From a checkpoint of a small mixture-of-experts model trained on Wikipedia: 1 pick a token.
Below are experts of layer 9 (counted from 0) of a mixture-of-experts language model. Rows are named router (the router's row for the expert), gate (a neuron's input weights, with its number), up (a neuron's input weights, with its number) and show model dimensions 0-95. Each number is 128 + 32 x the weight over its row's rms, rounded and kept within 0 to 255. Numbers have three digits each.
After each expert's rows: "comes after" lists some tokens at least twice as common just before its tokens as in all text; "gets" lists some tokens that make up at least twice as much of what it gets as of all text. This comes from a sample of Wikipedia text that the model never trained on. Tokens count by the router's weight.

# expert 26
router:129148171154082104132161113157103057121096142148060153102079148198077173083139123089133116168072114127124126152121086159117158148143123156105193111112075143109124139103123084098154199102135078131128115064135177113115145136204088141111084132132154124166136088164087127107100104125181144120
gate0:144119076133118097139092143097190118065133192106159070128122182160181104163153145110127172145085104138090115118133141055138084154132112200157163147077163110155133171128109080162156146098086157169162100116158182127193145110117110106179093135138094130117157132083111124124071118114143108093
up0:157155138134124123163200069082158180143157167127117094116116148157102110118169144135141173147148180163124081129121126092192100128089114096119173090105159149160120196185063116134099117099154135091092118097114125049084140114172119143160145147107134116150109202101151139070123139140132080081
gate1:077123188130148165199113204146054116107095122115090083171144147151127179101158122180114191142155169154134137153129103112140098170129169105149156120104081143088110150123117106108150125180065189159113152093119177099136126174109106125093100096163162077126143170136071099121106131149150131154
up1:108117148132146125048180168124120172145130155145173105182126103150071150123128112197112184111179113141155098161128185099104089117140109107169131169142134083135096181046119091129144128196132131154117132052107105170148121111186137148120106152085118146106201133156085142149109146096137123117
gate2:110144140135130155126123187132148125111122107089055099124116127175163191125143082112192079155068188163152068155148113112114146099146126078136166105153150094170195095129111168124123172111091124159134096140114147143164145164145048119099109097097134192128129125123071143136146169179114184110
up2:137109093148104173124153139128159189119086086070095138131104138104145151113171087064161119136072104086217073138147114133093078088108159134127140081123066175118077139152064137102155128121166119190153091140118117126105111144134128136149124147154144194176148060118096158107131106160125161133
gate3:087133123111068106094106177037080156145083102127172188125062105184086127165130097120137141106097084098139104153124111114081106146118092130062182145112088118109181112137090148192124108147119165145116158102160136104131154103186113095116094099124155193094114107109116127159118140115080096137
up3:136146130103180057166071086102129124079171108091169091131158141074110148116117100141097139150157126135085149163100172206160153172162146141122129179112159076141127119141123094107124168134075131106118126159120143124188113153185089157098126141090149124159135131041165162111102175131197142127
gate4:127094127104060107125129190128115138198110133108090101135071149187093174132119175094134106151081186147115122067142119089114148155104184133112112103155139108176081144146136094138121189170121091131166098118121135133117125127124125185154154133173086154124141152121040192131098104186148100092
up4:155133145135163141107139142153061088123163133107113125140157159134155119159081121099125081134171104138120093156128108144035128152127115177139131168132135089110141099165180151098087131113093158141168192126118166099147156106162090095154144172094211150169129133092157039078184130088166133152
gate5:118126125127120039133136080107207137143155115155138154096155151130133149135190081124122151125154095160058114150169136147136189114134119125124085092070089086181190135092090092113137172133136070155107131059127142102103120121155167173161171129100121083077091098102113169092117098114122126107
up5:072099181154092117156059109085136160185184146123130155133138069120109133070091135133132141156114129107105145089167113067108148101112161077141120127152169172218157132135093144150140169147123094187149156091158138178121124120129113178110134084074117180090133134149110104196086110132126133117
comes after: " the", " a", " is", " of", " for", " with"
gets: " a", " first", " one", " two", " all", " other"

# expert 15
router:119111106165103155096117149158121109097150101151131129120071162159163076123121128084145147109081153149107142179091088109091130198177178093122105076133081131139187161119116138153145136142113128144146036079133143127086156147130127117155096181139102138152070111137054107112086192115195095149
gate0:105154162125111129096152122116132083128116107175139139163083160156100139080104142107150167154081141108170111157119161135104176097160151112115073114177167149099151139147169117122173120127163158110149124092043113045140158153109137114151142197174099128142130195135023151162081145095126133129
up0:144177090141154103150063131170127145096144077094079127129124128190158107088147110079130133153131098125076150053123116100103111158151044133141166103097192125135139180139102150190136137114099203110093110134198138159157121134147137111141161097124128141182090105115171144153133167167166121091
gate1:150138175103116128113213131071111136097212119119113156171142180136131132129098099146117092114138125197165134140132132142197080141144119099173077145134145131107100124080150072116144128120158142119145100090144197126091114178135172096117127162198118190116151115116083148185147176083149119123
up1:188132101104167092137151131083195107155133133150072085161140099147144123150142132149197163161173159132132109118146064119143130164129084059176179122089124140154094149138086155069141123108065159120180147104141102106192153171170103127144146097156116104124128112124148124071078169118184144147
gate2:088104095101123183156093089099166140126082131168057197190146103155147134099130142092146122185125107154137152169122101092114192122107128124149069050173167115132150118128118115149121115109189097108159136149126144190134150080107108120109143079157125157125103109140027109118135102161162139119
up2:148111128177089137127138133178139177107140152136137198122173165110178140122168064068142099088131158113091153173139205146146185113178129141086130087091107100125117113183150151127138208136054097088134159119123115183121105136120118121065124109094168110079104145086141111121129153166126135111
gate3:096079127121091148143084141123137054084126125139128151133181163123166107148124123140111106171059146120092117122165124127159111106181123151110161129050079139146126124159091093167125125120147149074127145057110147114137109162108114039163087098130150185105125070113093143182127198178131090113
up3:075105154125099154142091165153095120138091121160134135112136206180167132181145157122072168196122121141145160171130156087178181092140060128067113157120093157146171116090157135130129112102170113081140183134110133099182081176105140119133139049124096135086161117186123125125136128133152141142
gate4:109117115151080113107159127121120124098130067125103147106113089093170101111101121122130099137062147136088151123104088188091143128204140167097081076112166080145193182172064078137134162074064141108170162086088141150091125140122124113142143143133150163099106189084146115102106158106132108168
up4:135126156152187121117106161081180138188124114163113125108106096175185063160115117120090113144125149100191175187127187081155145067142127065178086075094119130137156149182125087113099165129107119115087105101106168163107135121066145109101122143113091101124107121122135057091118107131104155111
gate5:112165111199159079133092076147164086113115057132118141189108206153160120098126098058080139141085154152136103135104090135120116133135145159141153092152077154111175189159120078130106167162113143160115131156160117133072092143120085096128113172100093136142168123109140213123112155104102126139
up5:124115096106167103088134102077141147101146102167091129158059126141150105177147127130163173183120177137140164151125151097170140100132112095173129151093106162162154117179164095171139135036116131176067110171135101141168167098154158175142133156137090106123148139107136127192144102125148217096
comes after: " ", "–", "og", " Mag", "om", " cons"
gets: "1", "2", "3", "r", "el", "pl"

# expert 27
router:141140153114094080164104074167140128184127162176092182137084168105124146121160092060117100096061142120084161132103104132118136144126128119148108107167147152073089117105144098142136141122114109122160107099086145124112131128146072163139161201169153067168083076159140087117162210173140107157
gate0:143083126126077049123064088100098158129117120188140092152099130139126186087157144140128135173107132186071158084121173176130065134179185179175149183131151105142125081115150135153160143137071111155134103180141118123105137122122116132149180124170132097143181114169127126125123177127183136137
up0:165110079134098121156137139156158130127170130127112088060132106138130160120151123132063198117134222142095141116145145155136089176098158100105102141147099189098169144081099099145103153123152139147127091161144146170178125091134140042159153184164090077128131122131151105052163136133167146107
gate1:121088158158139111199104143157150071093107122195091155107165136113161143148133121173193081131084145095104126113134132138178081179074184136180120120103145123140107201104096170126147144027066145093137114098147063133097144158114109126139143132148121132135147078125158145125135142157126168151
up1:136133079136153125172155110133142115130180153101124086139179123124093122119155069172131046129140090122158114135159137043143105141142120134068128122151135104166109212120113059104105152100043091133126069088126159109096102154144149138179144113113123122077145141080131087113183152163130173136
gate2:154185154140089111132115119096147067124064128127080176142149110109113085142149086094146081096146142132115140117042136156104110139125129144121124051153132155162109127095155159132086166112133168085147147240132158085147151166214109138099174096146116147111085123165176134130124135152140116133
up2:090141109154128098177122184107116126100195124105123125090119151096124145124149139183085105111157152124137180146165139157159187123105135126181170156147089093131092121160106155181149108175169127107158120036115144087067141061151106112181102124122170128149153105062102087174140108191129143138
gate3:087134193112185099066130114162146145142117164185146119119169114106116131099122123189110153067137132169112113149146122116136142188128178036158134064159101114071144138071093193116140124106097141113108124112109101159154093193116159083132146139145119123135080139134126071176152133178152112103
up3:126092088103120171085132162190151144109117152170074171132128158117084124149118130165163145119128151125119135145097076120144168159083154144191143177117121112105119189017130141116161197112068089106114097130181082115133105130137114093162109122105111093085091092149122087164153156163121113173
gate4:175089113115054200119159107117118145123171113109122166145156125115122193118168123164106116106141132119137159172156161179108084159154148161134135147129129104115141122033201115104126229163191130134117108140116179202127121070165114152130118132135143156140144103150089104124167124149144096152
up4:159085106110092191124179105131132139161124129159144133098186145132114179164174126178112122137154138139142168151178161180145054147128115138144110107141135129111142103053211156087093200143142137171100104137128142176115130027138115130137097104142141154127147098125125066125179141166126147162
gate5:148110120117108118184110123117159097195141067170098154113141140179089144132183097141086117104099093135141150134145178130098179129159142123169152115093140116097051116129097095115158179145146058125172126165096139108097137153052116126191149117224140142110108148081103081108130129151111170130
up5:144163124087128122162086093117152067148113109109152129118083149140091070151158078094068164114113116154090105052139177135102192128127178085110121133141084160058087122132117144124123133126188094149188103162082131115126096166079129124135128102223123112110124183099165117089136128122103138115
comes after: ",", ".", " and", " but", " well", " where"
gets: " and", " that", " he", " or", " which", " but"

# expert 11
router:115111138098127172122097178121161172173121136125122130047154141145098143083171112074124030144107078098128101137110136117126107178132113135121125074090121060157135169159136114156142163085124179110144044084139095123098153138119125150145131166124064079211121114145141099156152126159150130143
gate0:080100112121121131140082156138179169152047135109109101135088151133099112078164099129100123154139083192101159155141130096163119164104083127149078151088137126173120129152099145154091158165142182174119080112082161098119157096084148086071148117138056084139178117160084183163124097142114143110
up0:181140179134124080115167135158098118082149175107180151160149109132104178141101199120133159112167199137107139132098136091135119121157171117124140169162123184123161144069200143061141138189158103157123104169184110130173111180112142165137144161187153083142131134108146079109096127116149130104
gate1:078147082134147096101069190209120192119119133132161118093142117169147139135097085091125113133136084153125069121059131111185099173104115168129133078138147106101096171162140122127126120101160117118116146131116064098087148156117142136100137112159084176118165106078143064089123193175092126105
up1:121114117138179147107128130114179117070130145159145102115039117173186111100144127136098093160147126153105140107157193072144101093102180129058114168140127089141202197148134121102099094140091163121173094139117094121155156204120110065136154181114114128100171128140123133107144176121155149138
gate2:123148124090096162117114107127181117125169100144198127069130155186069110173159142111116139145098107186218139106120128081159132168102121091127141064109123092155098160117065135148118153066084104115131134106112129162127116114145083123104058110146049109097122130136117157147167145171178129158
up2:133122111127130083128101119122124150142091128137130098195158128105084138151107061154157143167105098171119130137100085164106219127176082150095098132109075110118145142153144117174118083153120160179122135155206120106205098173118088109150086138086108143078095156137089160088122150070078133103
gate3:109161126053122135134119093136088132109113102155170135088080102151108098078165118149153136102106118129192141133109147146156124163116137063118134124128131093127107122227113100097155097106068124118111135149126086077081133188162121200126149147169124144196116155219091092168126143120120167123
up3:115138097154163191114147169128135149153081098082095150148173105150105153176091132119115161068084125151106151162128080136149111143159122141119149114103173178201085161103118089163089129158182094086079142200114092137118151115197137083112137077166159121141168170102080117128148165160115159138
gate4:111101169133189160125075171103076138180147124127097109112169113102128131078146180148111103140131158159129082174090102163144106176114125174139161120142105028167120168137153135117095128070121151081146110095145092116121159160096179174116143174060140085099199106141160163138124128145125128161
up4:103075121106150165125055132123142173094093129135160105077069082146147145082093153071160135088097180103149222106100115117116144128120120143176142130111132137090105064117127096166109120118088066136135159199120094120087125147156141155116099179104121076094100115122114191156132124163086124111
gate5:096149158103128155167088142121215145150082139150104152139089097114109133083151080187072026133083155149127107094121104134161110201156114146177088107115089082135113115104150128111178146089073137108157081111149134096116100089154105116141102084180096087175149110119116106123136172129111133123
up5:195106123098111156066104165176105131116112092159124132178064169155118123175143144166156030111097143123144170083094053083139121115125168137105153154095137153121185071137110086183081114145130148101121141114108114157134160135127154167140134118167124175150127155123110130174125125107173099196
comes after: " the", " a", " \"", " and", " his", "'s"
gets: " s", " d", " t", " m", " c", " f"

# expert 12
router:094098188135060162134149162095160112131126140123110093151123160154127115147131138150109130123116094105181098120119113117093121169161136134147128133131155155105125184175181039179104128117140118156136127147135127171143242120151164144133129125189091148136160057192140078107152212137124135135
gate0:115131171097133132119133086161207115146154156125144106081109160121068148098203141132134133119171102107096173108113107119134081153117128003171106089149140164117161091141114122100111113168126112099103060127115075099134110136127111140117129142143079136137178153075131125145160170064086084150
up0:087096188175135119166158128162195097089141117150163091129142142145068094114146145123144162158151157129128136143172109116139172091119134083074131093146169075141134204150099140129162140172101110139148182138127154144079161134130189072123178148129120120145048174136103178154151169113115134189
gate1:073111207146160111102113162133106080141132055222164086127142147089078105117156138164069165115113123108099089096112117116060127178121093147120109107114162124140130137165083150149134128201143083177128088136163114149114107100142083173130108107175131131166133149106127119183143174164128101126
up1:143159118140131113149097078107107210139107220082131118090133114166167140119103062087159145120134085114184112109124095135192101104099177102114136119167125103118204097095117173167145108028106157101111133160128112089158094163100119159150140105122107137128105112109144101118094118107179123166
gate2:082119133114150100103094102149154123149133172077137144146143150103116194116055147090100150136137051116176153139079119118164074123152162082089153144061171133087121160139130128204101143160138120087161142108171121133132120176168127125157107106170200129124103156118108140072103188090111143083
up2:127101162051148086157104101145190124103098186101114062189224175151103149107123112128121159099124090113174104094122121084160111078140087167118173120149113134064152138115117131113088140098112153097126167139080150143149127132120133155097063111120186085137181143119161121115090134117098159156
gate3:103121114138077183098124128122110118135120164078088160150066156149161099111143092118144177145115142132111161151134063136147198117140110127095169132174115043126189109105189117147075070191139122108095133136097133167186169105158162101095150104163121161099163086100145080126100133098164117133
up3:123131124149064166073116097107140108138157126126135117143065202150149132121115128183141111120184156112052130157165115129156132117093152133082148155164092029112173131094159104182088130141158136118161150150077162220147139154122175162076143133135134142099080139150151118112102127107116152169
gate4:079183125128159153152147094130163081045131127128128102165177106102143141132131154139132128074123139080137092174150110163167174148124144109144130152115093084160102129146118158132176159144146126147108109118120161166114185143095155065107089134109133090144249092130102165186164142116144115059
up4:151140138122091116137150123126170170167114136124157148143166110132153090112119161100083145143116108118175123130194153144095050145117144077210142094116122128175158087173048143112111148058064162131127115076181124042079125110165127164156103160164169113125142141133123132153107104126161164118
gate5:169114077085173159163143087105081137124159171108165140149094128146017136095136105125175115107140108123157128163079113075181098094076101143116102167160142124077133133095099116098130137182207096142079107138117076098097150164119140148102129097109119100118107108113087112104162120111160155187
up5:119165112102060142129150165160136133158146153050092132088104163108131128141094114118152111114093098140074164145149131130196153187111111085144130158088076159110164124093108188179122105050152105139138176135121090166055091091134133112135136160159135130179173080155102168086131120175145125132
comes after: " |\n", ")", "\"", "}", "i", " —"
gets: " |", " (", "|", " was", ";", "\n"

# expert 21
router:038131110161119114192144105099117102118146113151129119111138155119129121057188146113091088144042118142187187142108112149143128141101101101151111112061088095136197137185126136118115122106182141124167100112083121111131186112141160119125124198128132056163096105126095149109087130137169127115
gate0:129117152105080124076135117148108101201177134130095121093157067162132066082116125178107154123119138145144151107143151123103138138067149070075147132163067116162093160168159132168147095185095172060123127066084184166106101133142089156133095152105148108132082116150150165079128118110137130160
up0:072088173137136188129113152065095161065119146101219175116186118120154118146118135120109137152121131111142140123108095112142106151114111121135173172178152113134158122106122111147125132133089108131180115129148087136154135196166170098078114153140110167170135132203152213083099065104096138130
gate1:193095141149173114149133121126165150125166094054083127131156147154154152170183123132111073185129084097102201087130122110145135142152146127071131133089130167142178110130149135125113142148194100142109163122151145143128143041143073107157103111068095122101110115084123094146125187176156087092
up1:185124077141076099138110092190197107131155084104140157080156166123171173169125147115160113104150159098113183153096157074079109101109173172160162154102089132141112091119118099115094184105193123143095162086081123142114115109106137118152128125118138088042092131141088100108108128090165136140
gate2:114169174144144158184165173078124163138141084147153112142138153126060123056121095104118122124131138135137159084146099158141085112129174128101117134108128130061109116067122124136084054152157126129147111181104166163150157168174118090078155193142184093112158125092159145100143078162069136106
up2:080173101122156157194147128196116140171202099154176185172111137150129131100131088177105099119104087149124117178145152136171151143140105120109099199096104125090115153088128124137096084140110117182119115132124149173093133215184122106072109142092190108135150092075103132124131128150110131114
gate3:168112167200145160171153153106076117150086123150150093160143176095098110163154123099144083123102134125146204118106115167148130128115139087116169176120177108102149097160179112090105160095170142118128133134188138119104087138150162172168157075152124057081091114113130075129080113164109072095
up3:174125158135120109078124138057138116116077160134122135101101131112187118133075157105202131101143142151130172129101113203102112087103172160119171146156212110134159097119141089132136110105060189090161119178166137158143105148137128112170132117141137093102101186129096108159086066120108100084
gate4:140143116214093139086159163106085133112187123147104122095117165098096093156086193167153111093138152141142113152161111120138099114164102084124189095208179101147127099170159103138156144141093127103163099174139039099138172122150108100180127142153169124104106133102109123111056146100138150132
up4:183161096212101160089120118149177116082179127146130162106129142136102102157099156117107176056212172113166113110152087097108125112165135106098119117161111133171112149192148107077151185177116125144103130203107111101130141109104114105093127093135133087098106157093126116112070104090119135168
gate5:138175127088148106076162126183087135122081169118187120145176055142115096111109099111128162111113079137154053154085092072143170160126123145142113122148157086116146175129078134136165139048122087139149156156111159148079099196152174098108148093121122132103096169102069095139126150134148137132
up5:140130128182138098153148150149113146158148175103187090085085126143133053142119094150134136175150128156091133154093152095070084140202174082093106121176112144161098137086164154171162132090133145065110091167198168139083113070149118131160127129146139137154145154121115158161179130093150117078
comes after: "1", "2", "0", "9", "–", "8"
gets: "0", "9", "1", "2", "8", "7"

# expert 2
router:113141142138116145140131081148099035144138190171093164097121150143147100160184113133131115117080173176168100119060081168099077131128169085150156071125113106141144188127132071152094085103110111103139125134076172097109133110129133144134124147155130154139099115130188056076125127182165121101
gate0:129158124111100137132109124152121143142091112159128133158168097103170116094200111083149086157131204159160115114137083162155064157169128152154179173176149136137112087187170111088076134151125131063138099169126203154151131152112154191072148156096070129152099123159136171103128152156141143131
up0:130116120127094142145132141130073116138081148198120147191113116156147166152151097111163120137138177158129186112061090130149143091081089126117154147160117153130070130134129097069105111147112171058171094128097176103132141174102121146158140203082080153095068127143136138136162158097208140138
gate1:079160117104151139120085164154098099097098155081117138142175109112188070072116064139169121112087143139193068150125089136105090165158182101135116087134115125108148184142150127148104107091095107112145127130089162127132131162124209158083117128136128128069113101094129125144113067072135176073
up1:133149097078127099086109139119066140092140105124111158117087172152096096093111218115189182173066113129142151153089109067155096153118106109176098046124203162098108149145131132106150073087121110120134162139088162097144149135153105111157105086163129144105138111160085130134112084146122169113
gate2:060200105126135136160135098136094097136139173139090125136165122161184121198184107141182111095095130177219131100117099176144169148163140125137138127138144126103110173120147108171091089165135133076142147187080139109139149141141104149116140147110164188144102151160101161061070114106103115113
up2:112155100101165191159052108183057120131154099126145146139130123152167121161112061142181190095134111090137133162164159092086113118178094120143152134095151109134113167131106150052126122066131159156129068129092109151131172084131131134094107184135175096180108143136110100104153094161133156100
gate3:172117123163179074145163129102129087110160109134167133158093169126104039141108133140121184062119133107108188129098110176108081130109146121156080122154146153155132168063158146109091093230156146131077100097138152135159135124128121177082091096151096094124141129122116140092111155172166128166
up3:108127137080124169132135123118117148143079130108210143127102076138149150123159093149174109100131116103096107138166156131151092138175141180071183128141177040087095092148182154136151156091106076087177153151136094132159182125126150175111130084117172130160137152161159142127152146070094185158
gate4:129093174125145127160098111115071101121100117208184072137132158175112119141137045139147124088114178153106091161100114099125120114150126149078166103178096123139119119132113055154104154141058119084156131090132156158178163141103092119109134116159161179135120126062166173084080169113125137105
up4:130106219141159086125042144142109079130118114141143112110117177082115154164114104148113105069109157147110148175097106107077162135132091171095158145087120112091127166120091128195127086160108130129123147158125158078161162080141188066154158162119108130115166165154151130176164083155168104142
gate5:119158157145163163142174146060122125083123176103140112143140156141112092124121143111138108158066124161151111082124109222212089130122154096142152102158184112136082082102131128183132092169105142166154141123052091148144112112114149157081146130110126125083081087164192118111112145183134140100
up5:137123085128196126158101091061095176122117141150077111122174109153162131122111091116193077118066170151179080129108130139167104137081106140111102099165135141156177184125124176181116063171145119188181125148115125103106113147170119127103120102136124134151087104166094118083181098149142090107
comes after: "1", "2", "3", "0", "6", "4"
gets: "–", " |", " September", "5", " October", " May"

# expert 30
router:087128124095052127111101130148170077183156121096155137071089174147080147133219115083068091159127126073126112122113127130132137153076138068144128079114122116143157104119104058146119122112167117146126112103117209146155128143156098128126158172125077088174087105094119088110124166142144117094
gate0:139145124091085130109134126144143099198162092136118193147102136144141158093121120045094104134105110162140109175151137132137109191127137104169101146187204114182127095102106136081103122147102108191139102072150200113153114172162162120062160134118121155088108155156099158084140154135104087095
up0:118109095118176168107166126091105139132085160093122083126162162154152115111122128129149158141072135150116149103159107129137139048159139186195144169116131184054123198137092169166153094166063153170092095140135111073122116115109135147121126114134201156134091122167094123156124155103054117118
gate1:101054061036093130133111177134108127127162136175166059107127169146130155050122157134097137160139088168130129120112132138120167208140115130097161144113136122133132165154138121149154159112157132134083122112126173070153133178052109092080103158126111102129127073111098136129169108129115099081
up1:128090094068104119054116113101180112109111104156124151090157097162111114100112193145119186133138151117170090168152085157075153134176129143106104173108063131188116145158135151157090098186097134158143129161127095150137090134087112107147114083141158150086125138163188066082083112121163148091
gate2:128125100104118154143152149143132082134155092129105117079088115087135071111096162085168140159094109080200127118125160125164142136114097134191099081100097149142098104117082080184168146165118131151113103151070109073115054127127081145185056173143145093127138096146178084138170150166131119124
up2:093146085120133105107104133148167142129130133101136154083139140140082071119110145143091096133157115101144142099109125154173138169106131156100177164146086113094097107096090201144108121121169206056194114161131215042173134115108083122132128082092064122087123108155134121144121146143161109145
gate3:134040146114081103134116126123144094103182094139152159118117148152115191102148160055096116200098131045139165128139161112108169135091075097131136132087162057140155095153132106188115159094172139203129103139130109134162108130119137108083133145131113105135084130107137180127158161093142101090
up3:149103142163133121113147097109093113108175143117205169144146168152069180187147167126135104116119088115097126141112132090122057152160178123142105099187132112132173103188107133087086143131177128139084114163098128182097108182103151181117139139145086156073099098117100108096114065106141124065
gate4:098110122166054122096125131189172123148196128125192205110157133151120183115132193106120079150087150122123171124162133100121090127165150122153138115109111126094088048152100148121125186061189097178101108100111160126109144126130175156115158151147148135143094149157088141113078161159138121140
up4:094095143075155165196145120154099188125123165142107123174194086131107122125141141136160117088086146112087140134181131122146081098138151096183096142120078162057145119087174147120110164161142141145128123157147088090108148099065119119162119059120111078147099166076200093124095136158157130146
gate5:062164180077060076106129089140161144072163143114123104148149174097095089130147105137122121149101190139149131150133102093114135132152137103122103101101159142141150108130129131132153133111159066098121122073112190096134068088095046163149137189077157109154145129114124154108207097128096171129
up5:123075093183127127166196139087114159129171100152173108105084119149158125155120143159190155108108078171111162129145141125130134172090119143112143198184095147121083113087132151118123066119142184125083180157124152156138138193120158123101143140187105119117153174173117066175082140165161119120
comes after: " |", "-", "|", "==", "\n", "\n\n"
gets: " |", "-", "S", " M", " R", "M"

# expert 10
router:131121134096126153113125149163120066130166131106122082111155180142116154082115133134142141104102119127134170118135051171122153183131126105142135090160166057109138179118149117190149124095165162141148150084129139169132167104190110109206083152151100085189095099186127078113064174144134102097
gate0:143158108093129122118074159133182071095112110073161099136131148112128090099103131136079175095178182146097105167106079118110153162080130130197155090140143120170149142180167096087146129124138160160178140161125150219136183109182167161132149164065082146131105168135131146116095115139112127138
up0:167084117148154193106159125097162106075165072152156138120128106109092100159159061062149115088094161088134069100107140145165076135125137057158210171166126137117124106147144147110109143086138191076123143170136128110146114147118153156117117164107179147132128113076096126146113146129160130060
gate1:143098169143118110184106120166124108073084131121159177126124168158139135115129168104136075151151166125132143164154102126192122148091110170125135126116190093097173156119177129104132114109127148089185140125157121194119168148124114154205142111102079158151085190153075176183148168114112200147
up1:150150191134132185182134100149191128078190077103092144139148140114160203138095116184127111078043141129124141132097176160167143103093102157128097091169128123147167119138109110134144096054130129151149115078150140137114174109101138138163107075166116119145107144099124102129151152176199152136
gate2:132145129074151095093176099159144134092110130157144104161176168137126124032111106151184162126139114193114146123107092154094175129141136110159136106119160070119099155098102085075092148072165127113120123107148108122148217132162158065149086165150091142195155115132111098106078137141159103140
up2:126166133148141110106132067155168126121083147124117137156109144157142165130099108164101108101120116199191093114133126159127071097148100128106162140143192088066132191117116097069127143207110109141112139122129118122092079120149178139075157137084137194175132063125106100153128148177159063133
gate3:086071144083113230105073181138137058122110133185127100113169079132104141118146146096104143199104125129097136117136098166100174096149130094144142170092073147118119145124130125105118144101198146160114188089099110119129155096156089097179129146128095088123124105128125112062125109148117069134
up3:151136210104100173105180183101146144100120104161094111151139107167146136169118149154130152176125155155107153141121098159115189142181091074156145105097148080147107131089170120146229159121178173158164117095186136135109166071122096124170093163113175129109134131123100140138103145189126119115
gate4:107110098086111082107097080154114102088151101112088087135159193109118123114082166135145135142099087106193134133164112111107144118073176176129145125161079131139115097131149116136177117155162154145097143155094116134196113082177179113115104104187110085167161128189151150100081160136161189068
up4:049209095127124140100100098123102157172167120117055078145163191201112160142110133140170130161125109145112153205105131136139130073113098136074103139132156129121137156174140120129152097151135093161090119128146091129055077174111157108155139167144109091148156138136075096170129103120114088116
gate5:125094116101107117154109151132107147060138124097124092107147181111147101151128106113093128077096180167073141173118152144149119134047105108176125115143147104155067160099134143227134158135068102144126151172152082178166183116161138152087158119137145119160145142134080151081114091105162181095
up5:113152140162200173109152162174137148150159162134167133120130183143122136133151111159132107086041132110084188098084130126117161059149164135081127107163175122120190077149078158112105151189115126099167182144136174114116126096109098184144117109101101142122106155071138115092092183144145118124
comes after: "\n", ")\n", ".\n", "7", "==\n", "%"
gets: ":", "-", ".", " |", ";", "="

# expert 0
router:143091187158099101162119137175110093116148177157129135109090172194129143049173091093103110125100096101194133147093116166131123166112113164119106112144100120094142161130115094134145133122168129091168113096046121122125146191166124158171116177168156087109131082154119084122077117193097159105
gate0:126146080098108123124082058096100094104123177172141172105165133151087135108111108140114142086165183160114121140076097153132130095068136115119189106089099176133078126131156154097152101124101140094128043076168168068101130146121153150158096151181135111100150099139155159110147102051099105140
up0:176112158116123089133144083170110118135121142145139175101165178167134155084154084028124161099119152174116141150118168143121129057102158096099158166130091109113063110132106139103127106056111144165152002080137140081131126136127105146149134148131118129123130109135133154163140145062109145131
gate1:124194154104086100108149099142119109093104137108135142118160136113082119096098114192175180064096119112110089113120146181122143129174120074111122044160123110113141041177121099090135111129083094106185101082147081161108124142154130137108161117165116131072080174136105106164109135122082082134
up1:135088124096136181180115105143159056176147155097112109102142115166095129097176081157053108210157141152157098140151136146165154108102130181120088137128162115158120144096126110118118125137114065114117147126172150107085117104111152145126132199172113167233109135115105153117128145171113121191
gate2:134078096145102136124085128104143124128125150101093128145175106164111105126110096109091177154114120117116131183083109010163114131153147114115126109158151151125154079145155098186086128079118161111135174095114112116137096232154144080108111100049165099130165155161082156119102126083146117138
up2:076095122103084122182132110147123144133125171153194089149147160120210122178091164124135170155087098129114194158145086181155190081123126094149118172091103159148147154172085159136143119123139121113109058105105078135100161107122156089089118170133074090125081095126103116131144134148079162121
gate3:140115119076148109100136155172171083155162062154142140151146120208134097138129190167135128088108126136095161153096127129009102141121127169102126084130149104123130076084158210093153125129125157142125155154150099104112155185127133101132144115147124089163223147156149125119104158113128125122
up3:128178137123084137146143083100102136077159186138119122137140135146067073038198161150136111156146203182094116097092143089163128144177128129140169077119125145178096122114108092132113138105147115093118117113117195198127125082102104124169082139125142101079122120081145166133130089140143168148
gate4:167149144096085197117128113121122046119146137117110145101122126160121120128120198133194123120134107108116114083166138083140142152112136153115165093136174126104168126113181111111175146118096117110157120095178184151095170154170162039170173066103127101147202145109102160185124140152135116161
up4:114100133153081176115118109155144131109163095107139120140135080130155188136108140156067110104124141099123118131185081102113139122113164099113169083112104175147124087142174151109175151117056163114126166168178118164154098196148151118123133032180113045090177114118080119152111156098138111139
gate5:106142167167103186191126163209120140138115143122135080188148127098161200158091111172149020144125135122113168160086119101104120150155099151152097105162115131107141092103116106169098130106083147089152087123107131091154139135155111106130097091107048169164092149118155100114111132105089145151
up5:131080146124119132113133099111136153146081108123180126192121117167143107092164136126146174156192092158141148107136131129132124150087209139144098062169092152109148168126187126116155125038134138152093166162128146139109105145136236078073166138145099084169118124135142141102167133126114092165
comes after: " of", " in", ".", " to", " on", " for"
gets: " the", " The", "The", " his", " a", " its"